Below are experts of layer 9 (counted from 0) of a mixture-of-experts language model. Rows are named router (the router's row for the expert) and show model dimensions 168-223. Each number is 128 + 32 x the weight over its row's rms, rounded and kept within 0 to 255.
After each expert's rows: "comes after" lists some tokens at least twice as common just before its tokens as in all text. This comes from a sample of Wikipedia text that the model never trained on. Tokens count by the router's weight.

# expert 19
router [130  92 130 131  94 136 166  88 137 153 125 130 106 175 148  94  89 180 111 144  97 127 163 156  84 168 165 164 111  93 159 102  80 140 157 104 125 122 165  80 104 147  85 174  90  73 180 178 144 148 148 103  93  87 114 161]
comes after: " |", "|", "ing", " South", "/s", " S"

# expert 47
router [130 100 135 149  96 128 160  95 131 151 144 111 119 178 134  92  92 175 116 136  92 108 153 150  91 169 164 157  97  84 163 100  89 146 178 118 120 124 163  92  94 144  88 173  72  79 176 158 148 152 125 114  91  92 115 167]
comes after: " |", "|", " January", " for", "\\", " November"

# expert 46
router [162 122 185 125  93  87 155  63 161 134 166  91 127 130 175  99 119 139 104 142  96 153 140 162  95 142 145 144 146 122 160  81  39 182 109 105 128 118 153  67 103 118  95 130  97  76 140 178  95 162 127 124  63 128 156 131]
comes after: " |", " of", " the", "-", " in", "|"

# expert 105
router [136 100 113 150  96 111 164  99 139 148 139 129 100 160 121  86  92 170  93 129  85 113 174 177  96 166 169 169  99  86 173  97  84 157 161  90 132 128 168  76 106 148 103 171  94  80 164 159 159 150 149 107  98  83 128 164]
comes after: " |", " is", ",", " also", " was", "/"

# expert 28
router [122  93 114 137  93  99 166  88 125 154 148 117 102 163 145  88  89 164 121 132  80 115 159 163  94 167 168 157  98  94 157  75  92 140 161 104 127 132 157  83  93 136 100 163  86  84 157 159 176 166 149  94  99  95 111 160]
comes after: "\n", " =", " is", " 0", " (born", " such"

# expert 37
router [122  99 125 143  89 104 161  93 136 144 140 132  93 168 130  84  78 156 107 122  91 113 160 164 105 173 162 164  99  92 166  89  87 153 156 108 127 127 161  93  89 151  90 161  93  81 165 170 145 158 132 110 105  85 122 162]
comes after: " |", " of", " at", " to", " ", " there"

# expert 94
router [141 104  81 122  96  51 157 128 157 124 139 127 114 151  99 100 103 154 164  54 124  91 163 179  95 152 148 151 145 102 198 108 125 129 183 117  95 174 141 107 106 168  75 137 100  67 157 141 159 150  94 115  97 109  96 164]
comes after: " in", " the", " to", "In", " first", " a"

# expert 92
router [125 157 129 206 107  92 127  72  88 170  84 200  89 129 202 101  88 145 134  50 126 107 148 123  91 138 153 144 131 102 183 116 102 147 115 145 159 136 148  79 151 153 114 170 112  95 138 178 125 101 109 106  77 106 168 142]
comes after: " \"", " |", " a", " the", " as", "|"

# expert 16
router [142 107 126 140  88 146 171  94 120 162 132 119 110 180 133  87  83 176 102 142  85 117 150 166 104 170 169 159  92  91 169  96  86 147 157 102 132 138 156  94 109 146  91 158  89  98 162 172 174 157 154 104 100  93 128 164]
comes after: " |", "o", "i", "y", "u", "ş"

# expert 91
router [118  95 167 157  97 101 169  96 137 159 142 140 103 164 122  95  94 173 106 128  93 134 183 160  92 176 167 171 110  97 166  94  87 155 162 104 128 153 156  90 102 139  79 165  94  89 174 171 142 149 135  90 102  92 117 170]
comes after: " |", ")", "\n ", "\"", " on", " —"

# expert 36
router [135  80 135 148  87  97 162  97 133 156 129 136  89 166 140  87  79 177 121 139  97 110 172 158 110 170 166 171 108  90 167  89  94 161 162 113 125 133 165  86  86 141  80 178  87  86 167 169 138 155 137  88  93 101 123 162]
comes after: " |", "|", " ", ":", " as", ";"

# expert 1
router [102 131 145 136  96 126 191 146 124 150  83 120 105 141 154 123  74 123  98 112  68  86 149 153  82 127 136 145 137  75 145 113  74 114 170  94 113  84 143 102 168  96 134 154 123 141 142 171 134  95 102 111 152 129 123 134]
comes after: " |", "|", ":", " 5", " 6", " 4"

# expert 31
router [182 130 168  84 131  63 114  61  69 161 116 130 139 133 114  86 118 151 156 105 125 160 107 138 127 138 132 139  79 125 128 135 113 120  80 113 102 169 173  82 130 178 107 161 109 148 134 121 114 169  45 129 122 100 124 141]
comes after: " P", " C", " S", " M", " T", " B"

# expert 125
router [114  82 122 116  96 128 170  91 129 154 137 108 119 171 123  93  92 177 109 128  93 118 162 151  91 159 170 166 113  91 172  96  81 147 162 103 125 124 160  75  88 146 107 166  82  80 157 165 164 128 135 104 100  94 130 157]
comes after: "\n", " ", "|", " 0", " 1", " one"

# expert 14
router [127  84 156 129  96 137 156  87 128 146 219 131  90 152 106 103  92 159 113 120 115 118 172 159 114 160 167 162 126 102 168 103 104 118 153 129 123  97 159  85 115 146  93 158  96  94 148 168 146 159 150 114  94 103 110 153]
comes after: " the", " his", " The", " a", "'s", " her"

# expert 88
router [ 73 110 141 140 100 109 164 106  52 118  72 124 161 100 133 105  98 149 123 161  94 141 161 181 130 153 180 129  88  86 152  76 130  88 114 148  92 116 147  97  97 117 115 126 103 128 133 160 118 128 137 117 140 113  83 180]
comes after: "\n", " ", " 0", " 1", ")", " 2"

# expert 51
router [168  94  26 168 148 162 161 128 185 132 111 132 121 159 127 104 107 139  57 174 111 109 174 146 117 149 156 152 128 116 181 110 129 174 139  95 183  79 130 125  92 208 100 157  87  85 131 132 111 147 134 117 103 118  62 154]
comes after: " was", " to", " he", " is", " not", " a"

# expert 122
router [121 120 167 145 115  91 172  97 168 163 168 102  88 147 171 103  90 152 140 146  96  65 163 142  99 155 159 151 134 115 165  85  73 116 147 139 120 109 142  95 135 110  95 146  81  66 159 166 132 159 140 126  98 124 125 142]
comes after: " |", "|", "-", " the", " in", ":"

# expert 75
router [158 141 149 122 136 111 150  95 159 129 176 203 150 145 171  89 124 146 233 170 124 139 122 181 122 158 138 168 101 148 152 104  90  77  70 106 110 104 147  89 157 177  81 101  74 137 142 137 121 161 127 120 143 108 143 152]
comes after: " R", " V", " M", " F", " K", " G"

# expert 104
router [102 124 106 129  35 100 173 130  92 156  64 117 137 172 163 120 124 176  97  88  91  71 163 114 136 134 201 144 119 145 164 137  93 115 139  65  82 125 133  78  70 156 109 123 100 168 178 161 121 154  62 153 129  85  66 156]
comes after: "\n", " |", ".", "==", " =", " =="

# expert 27
router [121 109 137 128 120 100 150 102 193 180 119 121 109 141 183 109 124 150  96 137 141  91 178 155  68 151 149 112 135 121 169 106 140 106 167 132  91  97 116 120 147 155 122 169 105  68 170 181  92 117 128 104 120 119 110 143]
comes after: " of", " in", " the", " to", " for", " with"

# expert 39
router [123  90 145 154 100  98 155  88 138 156 134 131 103 162 138  91 101 165 112 126  90 119 157 170  99 167 176 176 111  78 170  87  89 141 154 102 122 116 164  84  92 147  87 182  99  83 174 162 149 159 139 109 108  96 109 168]
comes after: " the", " a", " on", " The", "b", " this"

# expert 81
router [151  87 105 151  93 115 160 100 134 155 145 122  91 168 172 101  92 164  95 131  83 121 160 163 115 174 154 162  92  80 163  80  76 163 169 114 125 118 165  89  97 138  89 157  94  92 159 165 146 157 133 106  99  90 120 160]
comes after: " |", " /", " University", " 1,", ":", ")"

# expert 112
router [128 115 146 134  79 128 173  89 134 164 138 129 101 172 138  83  88 164 106 132  89 143 159 153 102 170 165 174 110  89 171  89  88 142 154 111 134 151 168  89 101 133  90 171  89  86 171 176 159 144 149 101 107  81 120 167]
comes after: "\n", " s", "\"", " where", " able", " when"

# expert 64
router [164 107 184 102 107 185 146  95  86 156 112 153 105 147 158 105  92 156 130 111 105 138 146 162  93 156 162 151  97  79 165 121 101 223 222  91  94 197 146 102 128 166 103 167 111  94 147 151 166 127 125 121  98 105  85 141]
comes after: " the", " and", " a", " to", "'s", "ing"

# expert 108
router [127  84 119 130  86 110 158  89 144 159 131 126 110 167 150  90  94 165 121 132  79 116 173 160  85 164 166 156 104  90 168  76  82 144 159 109 133 120 161  89 102 142  96 173  88  80 175 173 146 163 143  93  88  85 122 167]
comes after: "\n", " ", ")", "\n ", "M", "B"

# expert 17
router [118  77 143 128 100 107 172  97 133 158 146 113 117 163 119  91  91 157 121 146  97 125 163 163 102 175 174 163 103  99 168  84  89 155 173 100 129 139 172  87 102 134  93 175  86  87 168 163 143 155 142 103 103  91 128 157]
comes after: " |", " as", " at", ";", "″N", " 1,"

# expert 42
router [137 145  76 219  97 167 151 110 140 153 183 169 122 174 187 104  98 155 108  63  98 129 164 152  86 161 155 170 103  82 152 109  88 163 165 108 145 134 149  96  98 128 116 176  91  88 157 167 178 137 129  94  92  96 123 171]
comes after: " |", ")", " ", "}", "\"", " –"

# expert 34
router [101 102 110 161  98 127 169  88 130 151 144 118 105 161 143  85  91 175 100 132  88 122 167 160  95 176 168 170 110  89 165 103  92 156 161  95 121 133 173  86 104 141  92 172  92  80 164 179 175 147 147  98  85  84 123 166]
comes after: " the", " a", " and", "-", " member", " as"

# expert 121
router [ 44 181 172 107 112 107 183 127 129 173 167 195 109 124 209 111 136 132 175 204 143  77 132 140 102 145 126 159  89 102 123 131 107  93  83  76 140 116 159 118 108 101 102 149  94 116 138 140 118 208 139 109 114 113 135 154]
comes after: " H", " D", " B", " L", " E", " W"

# expert 38
router [117 119 126 138 131 149 113  70  51 162  77 166 126 152 114 117  81 148 114  45 124 144 131 144  89 134 170 137 118 108 187 120 134 170 184 129 145 123 129 125  32 203 115 152 121 116 154 150  78  93 138 144 122 119 111 129]
comes after: " the", " a", " and", " of", " The", " to"

# expert 67
router [124 111 121 153  94  84 166  93 134 155 118 121 103 177 149  89  82 163 117 151  82 112 176 165  94 175 161 172 101  91 173  95 100 140 151 109 137 143 160  92 103 132  77 168  87  87 160 175 138 150 153 112  97  85 123 163]
comes after: " |", "\n", " the", " was", " and", " were"

# expert 30
router [190  87 123 168 119 103 164 106 166 162 163 129 104 150  89 110  81 151   1 165 100  80 161 158  99 160 161 156 125 125 152 102  89 144 104 106 113 168 145 105  90 138  99 152  74  82 164 178 144 121 120  91 112  89 128 154]
comes after: " the", " of", " and", " a", " for", " New"

# expert 111
router [118 115 122 180 133  93 183 103 148 144 206 120 153 149  96  91  99 147 100  88 102  64 172 152 119 146 184 164 108 127 129 113 106  99  98 108  92 124 137  99  64 159  91 138  90 134 148 180 155 129 128 118 118 116  98 158]
comes after: "-", "|", "==", " a", " Best", "==="